Weights of a small mixture-of-experts language model, trained from scratch on English Wikipedia: a softmax router, a variant of SOAP for the experts.
Below are experts of layer 5 (counted from 0) of a mixture-of-experts language model. Rows are named router (the router's row for the expert), gate (a neuron's input weights, with its number), up (a neuron's input weights, with its number) and show model dimensions 0-127. Each number is 500 + 50 x the weight over its row's rms, rounded and kept within 0 to 999. Numbers have three digits each.
Before each expert's rows: "comes after" lists some tokens at least twice as common just before its tokens as in all text. This comes from a sample of Wikipedia text that the model never trained on. Tokens count by the router's weight.

# expert 11
comes after: "\n", "0", "3", "4", "5", "6"
router:474444519535432527445520498468510462554540528534571414479600494481523463449538472462442563501496477565556594531566455439477475418496464468527478600390524491556482500500483476456548452547444474527498451510458563509487452428480441500539412561516456420418428494487523443517644455578490471458439528519465572486515504557536472424497533487543474469546460444473423530414509531508499600612509
gate0:554458495513592499542521543487450470498442509392511511511557496601483565521472616527578580410483453410412475469506507537608522462561503526516469504403568487448556514531534465509451574484466511509457497491478480535449487441530501520528489493443493514497496520530503477436472405474451530556569469579523485506559523421481480533461482565494449492554438407531511481337587524574486486474503
up0:461540419524474553571448534594433526515474496588514515559476634613459500563474458489475523499615639512535490501567542498510507500498502525409507514466513490615465515492488437433498482546473493469503406522471491541506649481494634450468497490505576522521463523550492490560635510475467481446553454485518552535488477557602429520506438456538486406406524509524527463524462421501512555507471
gate1:597484504457509567488535458520494474535485587389453432521400506474557572587484499558527487454539480480497465509529522422502477601424476498517526481518501432472496570518454544559554470511503498401388428510382446550535389520548560568480407417527472502492470530569463512475472552570482477489541533361437475443470510611402525503561506495563589486523517492601479505524532453436477536464540
up1:484455480490470553496511485532550404487564430523461473429500546380520524543557558532487531511499519375593493509513482480516521494514456519413612491581530472552443503565462494472501505347530459532480543519479507576552479506528489445500467490533526532500419533525472509497583480477439479554531474542517530541454398545446489517571517584439502475513531556501541480550429502439412507489471
gate2:458550379551502420485523536574513417553507420443573527519577542375529455524431492517532530499457486532439509471469477539511465475527512516512504547606524497510489448536464430471473531523503498518428490441479518473460567433459428443491550479538510482489440478523478495501573629513493603460489515523471428537432567404447524542502514555481396399414458443495455528485574555400466553372472
up2:582478515626476429516441459505539522527489470535572495543493517385474392441475467477507445618564504575524536552569461519486589474512426509402456560590531526526493485378496506509538505475425510594470598570486449474449550523469516503489462541547593459540578442520532510443493559545490468491443410508478569615453419506571501532512596558493439471550463471475523513523512437416526487536488
gate3:441532473466479566449513526510498503546560490564505531474528478630500446474472471576481499539574489488543501406460634544490536526413655543423466549569436457455406469540526445470515481454558499429495511576475571534487472492563405529533483434473519497522426483479432531568488504454515515627523470376473451508543525528584460520511462514555467652495485512433568544516498420461566503486487
up3:499559508520474573425541557453486420509478525456525509484430499487488541480603488576571423539451556516485399467599450458498458500535510463540498501531487531490471466488477540482478423610483485532489511477533513462554596461522574449441478550556463534455432564405491526449558495471474525534534521505447440487422520468527501487486501443476435388522516505515510518549561445522490441575477
gate4:402523488559482517522538412471473466431498455427489517444464515526396518560470482541529490487576523493407462508510506500431541462480438612477485584565405559578454443461548585436536390544469542528425478502516487470473535551552524552551463571490445517604526508412514437569372518561482492508548476508484492517497557499436516514519450553443536508553519461450468417462442452514548460551519
up4:457530469529517456410561490512439537491470420520494425414575553534483399499492480484484521509603501463544484600548588579539478516466457500613534475493520598519498532488555511567552528519536539571455474524500591601493396486464468508497462619460499519515528494500415510464520470528514515529537455478490491503537528567581575343528467472494459496451554518442426515430485496466469479522543
gate5:382497541461523547575451364515492435499463518521455439475449451487484433548556501421474440471499416436650534461451501453526447521537502373524559484554518494471533492557485544472525450531547522436410503516473461535444541516491483562504442503449501472465493432501545548397502486523464552519615576470439455504488490562411522538492518560499516536546510451480474476440498524588487508486503
up5:567588466610519414516514541516462418426599493519489517546553502445492447416476502578477644436468523477399408424487542537449522535554491462464418488514481525528557511464500535433593513490555558512460466519566527544544477519463517559514503519425499516507456517443524514515463483562504534452477536417495476514496492538526452607428455598472554430465472467509389490486587521514524474518517
gate6:529345545442583535470475537494439507539510480480478512566490481497524526479445544457467508446485472520499373473528442501454522451499485495532539492445479494419596449578516499559465544443353558506513505511498474494505456549415453484495474464485531486423480453521435530513505533437516368514466530445419473514514543569520573498576515413531592539471437494484416504545495445546474469471580
up6:558477386538493575545477483373514498443537515456542545484532560442520540451546510560561411416576441545434535515466382484435518511496470466553508537583496533575501510482493536544429530567574435517534447495501476471509482471556477485521522383521566510565410481470468592585477423508602518471500491502475508461571567462490555614520543585554560560501444562598469490514420399463497510431451
gate7:550546468593527437398503490504540448451500536446406401494494473463602500468451524436544406516449563489451494498440420503502589586462545408530515497451525547537533466499451534502469330591464488459494490567591493473445507516437560498499497599492474463477447388407538502422568516463472487476520573464539513563544465493414535492442465416558521441497595459556492496522570472515496527534497
up7:555481415480495474520522470474534436437488387481497462473485486487472434538532436613523498532468512470468454503496600528538529456469495563528429435560504544544449471462476418535407473466536449589534615476405465485383567487549470562471537480440420462463454595532456468543553511520464579481450508487603463533562565462535491412490557512495520457444535501528526500511507500516510552461478
gate8:480429519494456416507632473484445556454501444490537517544542479467555489501468502527441525474507463458460481570489626508593595542487521429543608556510518543553493473524553441410519495478560504559569494541571563484495489560476633537535458469451570522545469575469552463436488444482459491462473446572548550518440496475465484520457583498489461601582565500515466401562626559466464484586517
up8:547481459439524525393486538492583536507534421576593424555444438598563511472506519487521455429502418487503573483361502504544450477511575550564545498474439492414504439524519488546599511432542534501515481459447520579468520468514480477525473491493506505516474493533538559560582503521558484560626506526543499458567510505491489576513570485498498450503498523548513594489459417523536485504548
gate9:478590448501486563510506476512420539481492486460530478483530520509525563512539424558522591481461483517589538355504513473459475562550573476523444504536473478404458486482510461523452600523525465469545454474511534490501417454488489484465438495546415498536553463554487528530489539425522504486419475449380461501460458575569464483450468484508470438437413534533470428534597541455527554515486
up9:481405525432464477497553499538513530589500581484589589479435443482467447572472480572564515521420500506551430453513548459449485484508506494513453526462460452536492515484454567495503473541418482397547430507449542506520487506515542543526503483595486512441530550510468562474556525574421448488560462452474492456493593526487510512451471435506529526475595442469559464467492490563395544465563
gate10:530521471551431470481478562447524482498480514490548423494426487573482606597503470529524553494441496515497480585518529459503501483429501487474468538412546562483456582489480502505607433581483548561558442539478415532488382503595408469524491433455521423524518489390445515500601546474471540590493462484510552491462493488561502433483535439491501627483528591476479420412513474547478496507486
up10:607558442581474510515490434532500482430526568504416582541514513420462580503554581412494425534491431486384474530410517549584467595613410580457457357492494519485480542452493593522464505557464412429514479550501520494526561430515503505429566610444427432534529528546552451506554465501528449401367502530483438512510444479533499412496374511596498507467554501545524448463553506427537489485516
gate11:447497539490485559437499447426505516485537434409658500407500462383496594559452451498552497500483386544475397544505436496450562473487459479586441402445539513417475522427529480502528418460514454563464534508496430494511566484467425506475511460483612574464562499487468493532532500462492478500479542519575435510473567524435467468464530474489480473508578570510516464656557480463480514511527
up11:519508484563484488458563447508583500422491528498477430530497499478500489557534520557462304413474484456506514492486471495480506516565374535526499456421512478454462450550593507528488497523456499486498487456443622441480553490533478531490467512524479331543472537523548466503634610507503515461448460522557492580336482507514467505528541440498392544540498575452374471482529524511457564371564
gate12:502607475536522509474485576444428523506488476478495555407522467553548505459510478603460465437515473497472412508483575473573410508565499546499526630386470557445506462371563560565463489468586544460545458500491489499546442488528478511601418451495449452492488552538491425483463430538519472448463468471492537483478402531519483595493435562523554458496529551558576462462522436572520422478545
up12:479464462483500438453454544476496506484528515526478540423495450491517412501477497488490544453503577457498567454533492505464529551542515485466464530546553462568512479420482481594548445533466507492428453536463542561452556561499417569521517512465460484572503596520550434541454581542575480535472497485588560483447543559575561501524571481450528411499613372487589496428542547552417517546567
gate13:576488574479474511581475505507439527456532557478470520524466483517450471470520569452582431505505489468516544437594440446458468489527472487526523479543472495526532470448583531548489455441419429529435486443455474621554394542509464491464501471706447489472561480494485459449554503535415561483526438529491567534611495481425520517567492443561493500579454448488476522445464467543380489622530
up13:458563594478456485463552590583588559554553489468447557426421476526457461473548454464551494487507482455515433558495437518360617457429481495535513507549435591503552456437441511510554482492465619493438411534569383522495559473570540475519490483523388421493518471449520510619480508554557501475464473495487495479513495456528488470508501555516391502510468463431488559534456413488474528455532
gate14:531515516471560433484570610489440491449472541525562424630500560488629526528487500490528444448580548466674490495541519522481535487523505523523386468502545468506416454479557469491532489462524515539389502480514526528422486448573478478532483650450536420493522485527483509540469584541491420590480447491423617466571483414514497496475398545475462529426487517469587424515518537532456523507466
up14:498476491527495467507500492512478548417525428446551500442531489493548433465569545495531566493430495547485564609507432559486542514554474486434481475495529460562528509498497548520526535482404509600611499441470495487571588519490463460534382480634451541451522542453483554449546458404556580408433508485498510463479422537591490474498474560541537530537469509578540554589449480500507474520443
gate15:533427450493417530502548476470535555520527494572429535519499441460557540505518379455464563557471489492491519547524556530422475452467466472510442433456540605556531527556543497583459591512567423516509451446480460528472501523452517620500510490400516467449521512502479510508467560516546468532486564486471566438558542477547582471512537632513515501479523547489528480521444533471557524488510
up15:489517486491451594534478480516484509524518506535505485504573452501580509402472505548502422539457494509524546440509631431533529491508511525519474492507487564466463482428496363494499406555516510471513541456525519458479547506504560415588416504481518618468463465543542500403522501590559475561500502590417469448532491356364505565448530530474439574534403508513552496521473541457520472588575
gate16:529549469474408456523497572520454560453537530387473450517446453437480544551502462627513519501541413548486527514508529485583532552444563617598506495565510502577549515569467453523454452525493437529522439477545476497436483521425501502489495525451447520490447447431535507537532597460444570483457555468465512567567567426532425437415542617448531421502401493488583420525572491476491414464439
up16:495534461529616508425485442553461493465572514521539492513495593549477595479519500561450490460536584596474487521515432421507542445499510530435454524480462540408474523377565563486530573456512520458507569482515485518487568412459458557462510506575538538516566494456520470507461397501457489463488451521480541405532468497509581483500423487558511493511486521544605420436588480477541532465507

# expert 14
comes after: " | ", "1", "2", " ", "–", ", "
router:475554519513557510420452429624584513523578472439546507574444545575470450521480507549471474444552510490497598477453513473527430535527557479442452568391481506569524543512509367577528457530501447507484471515493461544518466433508453503527403532531484511570443492490495532533541465506544530483461483425563522583522496543590486484532558481566434419518428526434468517413509491443468492505519
gate0:472412503474509522474437557450478516539574538516477544497502509495471488462550427434539421477488535487414482544522490529436567529575455554479529586542568482541604552479479490433534479524470500470366530533612553421439538446520480545549442579452562475502527519452547530479528470466480548483505503516396515441555446469569517542483435510496472486426521449479484506494483425499474520563470
up0:497478471465421555470512513470518483537521462512482406483493501492397514469451474438527532550518579543476453518514482506541415447483537454497511488522464437364472486491458532507573491453497519445577500492468492483526490536499533513604528486503584462497408465442374506443510539644554538594499433484549477458479450549513439472553475451461399433491504541453484501427480379483471497500493
gate1:477496439509500542515457429492471514449503528437424589525452489554525506455457547516543391538564509439516455482554451451501587552535444526425493475507492523402543515505456557515547505457513500524568437475545563503508496550530533497557517466526481525460563498472542561338452457500522572593503524550495408453619431411567621498418439562426585511475507427490492494425549521562429475534467
up1:528434586530546527446504485453386464410513540494554556482402567481499420546505504553492574573513478522404537488550527525448607498536557485500527437445518516466523423497499541472586500493501520484627451592517512554614541402460503546505530499495431552441435501522439530473547522474563442454454515439519514436538535439534574594565634631539573547520437572453472498546537601444544507540561
gate2:509384509514564499510536512511535507506525439413551418487428465421583511470525518457547585492525516545543512502476445523615490594560493420499512523553535562497484448472498429507464472466454520496445457508552506573520407495471456481530459552571498407425483542354499495537519494540427540490468498526597466589461495559402523489600471500600541520481537496492521477600528556470445493510536
up2:467441575567459472547476517583398473515461468563555610515524493576441469527458509349469523528523512477524495482475434597399462398469500512407459497439565507438561544514578500537518556487472577584510567535499418477389517449504406562513490503448458397514571635435504544558613463487491503555499492508465516550435470434577524542484487487522456513534464467482515455505537538438576556506523
gate3:430572484542462510542454510449533504578460495429492459523523562468520486505458477492477475552360558425446482526467634538517509479408488618437464533544471399510550520591435393538516479482477452476505600561518456515425464561518427512467431457536572562498492494515528369556413480528484528472511518477474546470449501487468483501544434489540513469564610474528532522451503511520511514495591
up3:568528441484460551551489508449489540514366499471460411523583438610472587422527507477497517456509496527526554469510514450421544472499519471493476507500495456577635463605495494453417498501550535478420456400431514654409501527565526494455451433543600435465474485461427481559489505607458562537640495535531457557550544502500539551573559548510452449398469494524519479472475499576597431555513
gate4:536466585523474537419485500413490536516510545520536483549418708529529588475479501524591523568579567439487437471511511408442564538476507464496459566447505508508485572518427483464530456568498452566390498400597482462484524497565621481558508493495508572472577466518544538495417454547480458469567449436543510587494551522449555460482418496416496497556479548581518437528521518495520487505467
up4:463560504550497432403442484516519414528552486464460437451595565556499533652453479544516373399406444416494553478481527503530432448508642547478518541508462406515467457449546528477571453405505600506541424498602510543398489573468435550559474542487473470585547493516522466469534477557493433472558459541400606508456481461612563418494521474423467476496492506588485538513491419545578580525476
gate5:533497467470496589521539523528432485506494543530509614534456533577566498520416457563498457414439464549549586483412491518557478495537591449489485498432509519489490461472501484424565524608481458525489441480431489524516504558518500534551369566403452523522469445459473507461500484427499492493551402452480594549477496484511586542431521483492438439481560514481493537488565475536421458433460
up5:562565461490522537520511415527479536585597569454408478551498539463461494546607501503577497406549501511482483525558599445506472474515501427562466516540526477432524507494441395504445557536552578471433524452497492463509484560420511419510490459468585498413508544564473517512459549553439526455516520583464601523556550512545467470541537517536448467505473537487474550584531631511462516437524
gate6:430432403507514415459540556550514480488507477528529527438412510573467577494523516440579493409582563511468570463566497506430523560562477583508489444497484498442458498497530483411527379570510454456559363554607533526467511533449499426506462450501496480489571522492506514428496363477403508473554547565399577504506606444496523501472525473531527541534530484591586652494529473504458410459528
up6:486430533442483479597471565446449440476469406474452508534493565569534512550468554489492607429453544450526547507575567483506540562588423502584520576539516518473427570450437537509496473478582447462528525380591460396544540526454530437429509600500467483486536442600435597580497498573478460530476503494519475554466477687531535545533532573503466501449526493477507529397470516474556450511539
gate7:532528499568605472522505556506551372510475513418411517567461587474501468532412569534439545561473483531504496484511433502442468558528504552544498508535472627491493472480562534515469445532502554484524449620433564541483469583435398531470497533455474430507526528446495494490555440528520480485538521479402459563453470508529468499542517461526426674550515527558462471618529506468479501365465
up7:441492569467490443481502443494492445561519484452645498598481497499467588568459460515443454661524546524506445417413545495536443476501530516487509513519526460599557558434409498582537537520523456493497429571536544467477587462486479537569490479470419487496524501519449388399534451569489540544534438493471523515516428449532522426435500531477436503534478501555484469473412468432521542440561
gate8:420580453489526460497505538589477568485465437485472449542532493572487514474484588536449469471482522493515582498547507489489536559456495642579575512417504512477409535391444537566500465504509559494508429487501454503459478479456541481475488449539496499381546523492469531525518589581456535524516437433678497502476537514479525511518463461514510524446454464496511495462506519409449496535478
up8:556537512492608530497566491487423462477435466530520482476516526506453455397481484461520394448535490565634409493521539427523461573486531443500535557545434431550500585542538471551496516432512484407438483571511506440604480470586491550492532532532491546526458482505529580431462535530466541526438441432455535519487540535531516565494486473529517457505514471408536510531494528555503501448562
gate9:516550482373461550551527476609420526587540545569446517472422493517470507516563449556536552467454547414478641421477501516465540440502513481538439534558565473532510527537510436540574475503634422496464469532491531411544599460528509439493459493469457492510486471532459535393552526514536531549574455482457554569469527515498545556534497478467550563510482523449519572514522400532531402370511
up9:486387460450596545519560534504444488527570510534406459523428461474438408651519548534424538503505535484531425524504462470468538490522491528523403512531431480480443516469564463527521473532486415568413579491565514476526436499413479448481518451496457430519479537463413549448455416572467584533409567591509537530566512442538478535445553396503557554426546507513442560499479511484507427504523
gate10:509435519553557558465493448544578453588510463505472538579476498531444543511434506485499500502498486533461587486535480515584504577521504545666571523468506522543552576529462500448490496501484579460518428516455511449483508417548558449572464537537530483492494422444530447518462528468501636478459409535508473530531525558504590474584577449544453559531434459510580564520517574438509526450528
up10:495377454468491497445492532546463574534496477550446484555506471439479522505487472502383469505424532502446474459415573566574565531522575480367563478466461458515521596579480621388465449509496468406470576513552550573436477576636528492484474511488561609463440558462419408430453511513518555584491511514445546513520537481470512572535461476484557462552501502480466558449486508571471557489489
gate11:476530486508488510447614432477570555548557532534472531426526431480492594483505558501565420449563493534430567538415476559458398375480513632479540517461475468478419509562509463479510467479589577489582462430496458476472484481471404448492548497425566482527428523394497467506513525448537597471528513476491470399499545546420499494497612534545396493511569533507476513537575453501440467436574
up11:449557504480444529474527510471525434490454507491539546572431503447471487489443568570514445467415455491474455521413549460412482557522550492541526437563462434500501387504502547559498450553505538485459548521472578499440450419439499504463447549480453479595462501537477582497502497529447504456534561541596519550423507558426425541402546493457538530463573428507503541572537515481549477554515
gate12:515409458541452491432609548512592579556492527495517493465527549491496559527495533462522582520486510423515513467436548477501493526505484543519538535522517459444550519484468538471508464512492517568471465353540459535524600566532513547580444386513448515501438571478480527520522502489531466561503582461526530461480588532465496437479591498542403611489491414511518408373495493532522526465543
up12:491482530499652502541535421505443530416394495530463461468609411458460557489473489545477596542495442533456566551499515532522617453577444603540536507484479512495539443436498509435552605550565521547570444463475443549548416478515534517588464426568457589486504582410528464441541537495495551532543433498499565559584482466514542451561502501444449370541503619508541540407540564536429543501519
gate13:464527541496544468469468479573450496494579374464550479497553548592538474487564476490441551509514464498456525464516473502496533504505474490516502569585492456578471501576433506555478513518449582477514429482524555469565457524433505538545519487535521517489515481413536456524408439541486474396634579474479422490538524477473430600541387512419542432553479347526423549609491453456482525431514
up13:576443476484471463470542587523495454530526527445554560581520554615522504482498509442531595372502465398453505483472471501481513479492509465545505533480528501467470513613482474475521411465535595540443542599540537474530491471585540539564477451463430557479539464421646453514447469564537485422624573538566419498454470525440510515437400516426544513527492529501533526512505473559399516551498
gate14:517481506492530521536464451523526609565499402499449574548480396522547543457517488475464532527437541505499539565482524443459555612487576455583493514521503498425482522525557459517570491543496442557564447531475425554599511493507478555507449444514510425453499504523532567509457465550547566529467407500505522499481506573585599467514530509482434588513531486506533491538443472403520506554509
up14:525447532477539518518558420531506445447454512603476506539524536473457471489436525484579510476511472552526528509542484461510536523489410418431400464519476485501583518531669538429587556489463481443421445422495502504457423488575527512439521578411494546513485520514535443475401433447486491472510479519479430485386502497545481527521450495512470496504477464523484489470512587616495481502469
gate15:517515511530543539488388526564413478537549502463442455414493529467433499549456496494488623496548496490481511537448486528452514595607372485554558485539506478543465526449590451492419461517500584544429428545457474509472514512502534468511516498405566473481421499498479469467570478471522554482475550470503580563534498461513583486476509493547530467431471484484519484465555462519471525537513
up15:500442533602526533411534535579562413487516402478482338526391489566487555519488565436470435479526514515530430502456442473432499568535574437487536555567434536458402464458605420498460467532504505541442508549437424466470508561385511512523451529504499552499507398518453471522490572464602497432455482498466514484441409497478432527558411459458469418492459557470482437513456484478497464486455
gate16:495436531519494532443540471494460461402522583509458591494482434495498475516553468544543487529520463482608591570522532404476461494541535500556445487445497497463433555480547528557607480589453540550431429418381550548504494532419542615501525492565476429497481494401560450508516467505583448478533494470511492493460515442476443527545421597520523455539620477489603467556550462516465537451446
up16:538495459527486467456518360577466473548526530465529624392565452516435626555422528545507417512497487443443481407508409363445556465477400446432470513466543492439533454531464505430510510556547487494543437519501467526520492541479449423439464498484420470506442511585412575463536495535575474474546505497537517510509480510475391473632570537397372588485497521503522474575499446567425439508558

# expert 4
comes after: "\n\n", "\n", ".", " |", " =", ")"
router:477442552596431446568518472491586442495463526434560525561542523478548543491490437451527518510477461498511499431544471500483584433527515457496513411553522429540593496534490535521518422489522478498550568495581473554387508488511432480434454571457558458534496664474529470506464501536544521479401566546516599399506438551627506489479525481494477549483541493553606521459430505493448515525445
gate0:495430464439453449494478440560567600569523477509405379437540413601530540500541467532356507509546528465504540411545579506523470529553493454419429499455536494417391576516509498500565551512551460407535549469473498673489565515552473595530448547545496556469436435432429424519565466482498579477467473574547515459483550593489506508485516495589520500506461561578437537458523490458494502542463
up0:555504585538410447589548465467498516507576529488475473490496493481550376554481516551515540419496466509448534493511524477496537565566567548531531527485538549520526516509528485478533471428479478567522425403496482424531485484497501536476486535544488455491409399572478514480580484538523508466590578502416499576448597437551502517497421425522508410524491572591512383489467580487517515531512
gate1:474517481402543534470563438457502417536526570405564457423546448447601545515495419507538474424589399510384418509532509469436517482472524535513561503427560506449536513464394555460538434417526471526434469496543483450566453480491466430520428518423516479485482520517536517514430525515537533553440533531517477526490447426567494496446499466512429560462412506444523548397433476553489548507507
up1:492517513619491503610410399476533535552568503579541450524497382588393488461559486509443531390454547473527504438444551549500400460522489468563475560560455486477610533432471485487444509391465547447490608519482424543498511480462522500603434501522514526602536422510455531415480551491549484568395549471475454501457496502548512451545545569533523465407412480418494529457514541511480521617488
gate2:567504487587503541466535526431402516447511518419499540431509481464397373574541537525538553522532513601420473500499483518539528601435478490472491539521509505510499466483478530511501466475441490520555545512469556546562475522464494514490472451505489574542575621486522500513495517544489560531514499487534430414465559531592534410561515519524447449558504553419488450543571495501499440482503
up2:450471500512565469461454404529394524483498530534547533539496613452633487536468457502575486535495475529497540510573453554446503443534473416464510465465479398391482577502519458411508480516531557500537466554462571501509537456512575507558530442559461381474527466452382543462471488527456419495506469602517497527465624507469423523517511436534514562441475504453492555542455628516495535548558
gate3:435456467480581492494528482542543585507534617509566575498499389490570503480528451499461422494574549444525544547444416462537448640538460506518479552440531522465504477522482486479451539545501499485497520462467519544461554578559459611410415507451501472416544558645562467490549531479398508479490537578470514495519505530484463528540467538540509489452533467584416473484544375606442510543445
up3:514424463531493539504483466451477531479492448563430457505446376579623440567573444485497491540520487458395499416491476508479458491407594529600560591420487476464322536544547480530509471438462518427527461480499553422460539485515517492479510532445422432574461537531499506389461511570489545463440453511436507449519554540455504508589500561552489520593496518454514486479527474518589462416485
gate4:569479510473505438459528426499499434482543548514520517406505438421551452556499396428514556475487537461495523516415476519475522449539584534460493533469476532511438460473508477466499493537469587541566517506573443549553529473504537463463548426512530512489466472452430521483510485384587438577528441549614442534473528420516547539485427465551488469456471589387453491457525483486527416493533
up4:411495503564552559595497567502513577491457546484550464417516414496566482502460417462463478548518560460570453555553464543508550531520528503392575445496549555488503457453512572501396548383466486506442443507492580506537450457497505447500461582440458492463572557507545413431449571543577503347454529501450565546538560544490482540450527420565478547487506454497519514559582557504507553565523
gate5:516616482437541525552569422489530603549494526532473469463476430433484533526423463454461525510509435520521555470429469446618519499530440498517379582546401497520521433512481586445591535493389428537502434528504442476488525400594498476455473566486464464606482504501569488536401448526489500578485599517460556576472552540513464548580462522488446517454467571489549538631497609495540486563552
up5:516490514370514563514480506521604449500443500496520552448457413471440542547436510378582584455542633496525507500531445469466488543450443485542520492562577432480494456532484538463517466533490525503517417547460461473551490477489512495594475503441511621600576540515486527508546519517556503511463445518593398481468458511432517448541433504493490468445531489549473565407440488474465372527417
gate6:479510513601417508485556525454461630483474563544546539484466510483496557438550533548449496499411452578404551447507468553424525565515543498480459538490535510477540381506465518490480507469527600468462527469445522511464604506486464530419493380517478544566534599436632531559513415527450537495609483491466517506520573444617541528464484448553446477529465470586497522490519507535547432532471
up6:522458450494375633462509508509486462347461451473477581505514468582384593479566525562499496465511449414440503579455431482510535430606443450458534533530521504650525477524535521462526494577483565479528520523500513541548438472465433596428540478580480502445433507498444462564457413569444432448429490479526512470559550593530505620521598477519454533592476404534507443533539461561543528478456
gate7:532427462572549394491422438481488541491538546514426521375519476476519551538532505532553468543592564470517473518517481492508611544443444444377436536494419501510477531502560536445580548511511533508432506464474574531562493459424500562444508475450428453470492507568515552493462490627419492498613420488586496474481443471564518564432499544491439429417506491491502456559488498579479490459475
up7:530437476480513555527411514467503471545522481432488552501530436550544483425470603509466595477491507513404508485464516467480500458466523530447460511499486533404435604423468525487469509567518432527543469555515537447497496429511565472527419492520552511486472427533587463558540459510360610526542466486467588427569537477572534576461502497544458472526576574553496491400520470420439473436457
gate8:506588487494488514521579457480538448523507557551484555619461461537424534556481523526469503541428480525417395514521480387529521518602580469490462495506565537535505521485503522459453558588514519518479483475515570456423505373532450525533505402570467471495559491495506511491478450629482419517480528376481564550487381520437542589450476429475415484451522518478581445513516509491516572489506
up8:510455511398509520459456531488495450521489440514412448433495514643571487519440592485456439566492495551508551494517492469506492464533462371484514433481554497459455526577497537487507477541409512520503495506497545378554524638545571472337481426486446479550475536553522504550459498416535562586590508448470409467504482526498536427523504483470497470588486428435579521443486440399448574469499
gate9:452499516426450504608466531463485449372461543511544587430392520634478500511550502454543508591478570450528577529485503534462505513516452363487586474523488538452563444418549494530419465481473520466497455490568550504549439480489533466567496475503471520597501513574458513448511475545479533495398593479553570556475479480398451513468473539514512474507504484484440478575554546508454511503421
up9:499514539488484554441393515413528509455459494448502439494432474513420493561432455534399487425495455402374494504406511473501601562468590521497593459482488504445502455513423491465532508506480416519561507521438542406487486549487457553483512489574464511510514538585540446492465545559505477518474610479411518445475617526482557569483507473538483516446552540507400456588468553477557517450529
gate10:545525467431492471519473590445515583514491495470464513595464497511371523474451542422523445497558418492437622465456526568470345440470535439502468511544470558506578496421533447522466478545471524501509387470555544429564528491458422427443491548467493527519471564535488563395389533478519604519559608526531498494450505508559541464481521518489537571450503593547446526422571420456562486526540
up10:539484480539590500443495489479435443515553400570539527499372595585463492498515470454458552471530491449504478462522529449577498541484520488462556441553537547571483569543435505506572541515567439434490469499514504371506545449509421534489458498515485634497457540547479553482497567442403470474495493534552524565528498529466647394473624499405456544502564402449418495533490521475491477539552
gate11:478461594576547490501466529517468516538503585446591480511555509446409443459467512462450526571547539528544488499583516525477516468480554498429496499510587495513434548502470505552542596531499545460529494507473506543443620528541626521463477527501550517523469497592507405528551447459368467502448465540532472553586450542531468457482518456385475522408449549558560527522587477473522439451454
up11:533458509606560456401532514448449532473396537504459431504522401497528390609551449468494450510464501439471519481508437471462442368482471459467451510546651510426421583525478519493525465514454418438539577464554539480489463512464544498414621424430551520529507441503469445483572493521473440508534450462548450467513509530551520551540518575534491477437483459505517524562462553487451468442537
gate12:513489437447480516429505532515485510514451497533468489386443502484478564532480485534503388518295536492536591454465503488496488521454532470513489535444356583532366531562562502566482421552630529563538541503485477448494568522507502547437494514482522556494448460479587529573461540490512482484426500441428506552472477575504452414505603522560453431462565430547512460510470499489460557531525
up12:438479634450593571532489474595532580462598548512553437427592442535538499508549551512414519534467497561530446423531491489474534581444456577487522458459478511443585491484493518456517503541450571478507501567471502395449460451467519527435512464481494486443485398508493497562523456409527531579483471558574354428550442454574513520489561474516484467479563520392514532501544586493477517464505
gate13:493445516556533552491556351489551497573485584466497603564508372586486518492579513549511499428516495475382526393534550471474524474518545540541475525480601479522582475482537621582559514411473538469513502539451575535509482512415513443497465528489493489545573456492564574446590505534527438539432470506492504462589555568579451511471443541537411450545517516499545482431560481537598476484485
up13:407480470503492532512425524491564581521493530547493455412462575465551561540438486419494486523533394531481526527500473497503451540538485365542567474474512568467430419514554499575447512518487457456466419552483486511480548539507472546523451502492404495549525478510550461493497490457479390577467573506492400597404511520531423487509615512493559587420496494463503503508428541530488547500533
gate14:534542538507584556450513620479532556491515452510468558550550523513538547494439447408505508514506568506576456517536549528506547479451492533411478570448493547451441447468533509559489568409467504545443640536480462500584517518380441589542544510517478449479537512427511539572433587548530543405457551521389520457534524521418527542515488447578411547451523420505470515477513440376521488427550
up14:560448480522462477500600451451518461551532512542575573553606517456503479575566556601519540566512500504539446514461486477467560452527452507527439505587459528505517455583505497443447426387532515504462509477579566591425512431451457514519539451454580505548516426520592477514515471540515485504466608463604516485476490517523438508478498453524490521448554522462535483569563536492568442559475
gate15:481472479523461537494519560599539549480397425464477489539409511522505534519547547521516472546591420462515543482505561428536489462511460515475543465493452482553359572469472485443540497444541430504541610474466455518552496490517616531501524503455501468481516500450468509503454429518490467526592563532571523468516456495473509466556552501536528499490530498514506520534520502563468443589595
up15:535519494640520492514439605562461517495526567526433458548499562556512535403489558447473533540527504465391452442514604501464475576567488505493416520482531480489553519485496476482533554524475512489611571507584475504580529535470518468496523631430528405476558480523485476479401496484492543523577476418442504521465461446467476534466493524449412477491502380449508528552459402414503485505406
gate16:482481526487411489472454510549459555450417435520533560436526523511538537477387538515558552497487517565476533485504380535443457415472488613624465475441503507606573479504499573660470479434485515508448520478546388480546570484520603519550455472497538524555487481551494531545415631494475509556455537621434546513502573491546384512515475517476519502485522544587447536419523498620522457505430
up16:480431430535539488582466440527479466497486489494519483490511482614568533519461527513516453482474476585548589467429556484485477526546588550418496442522514448418642531447469378430474465419471483446462541445559555507485516530499487502558553511461449363552459502494475459551631405471519502495526548459481538423538531430480516496502530530530562513609552454503587489531478472506390596467557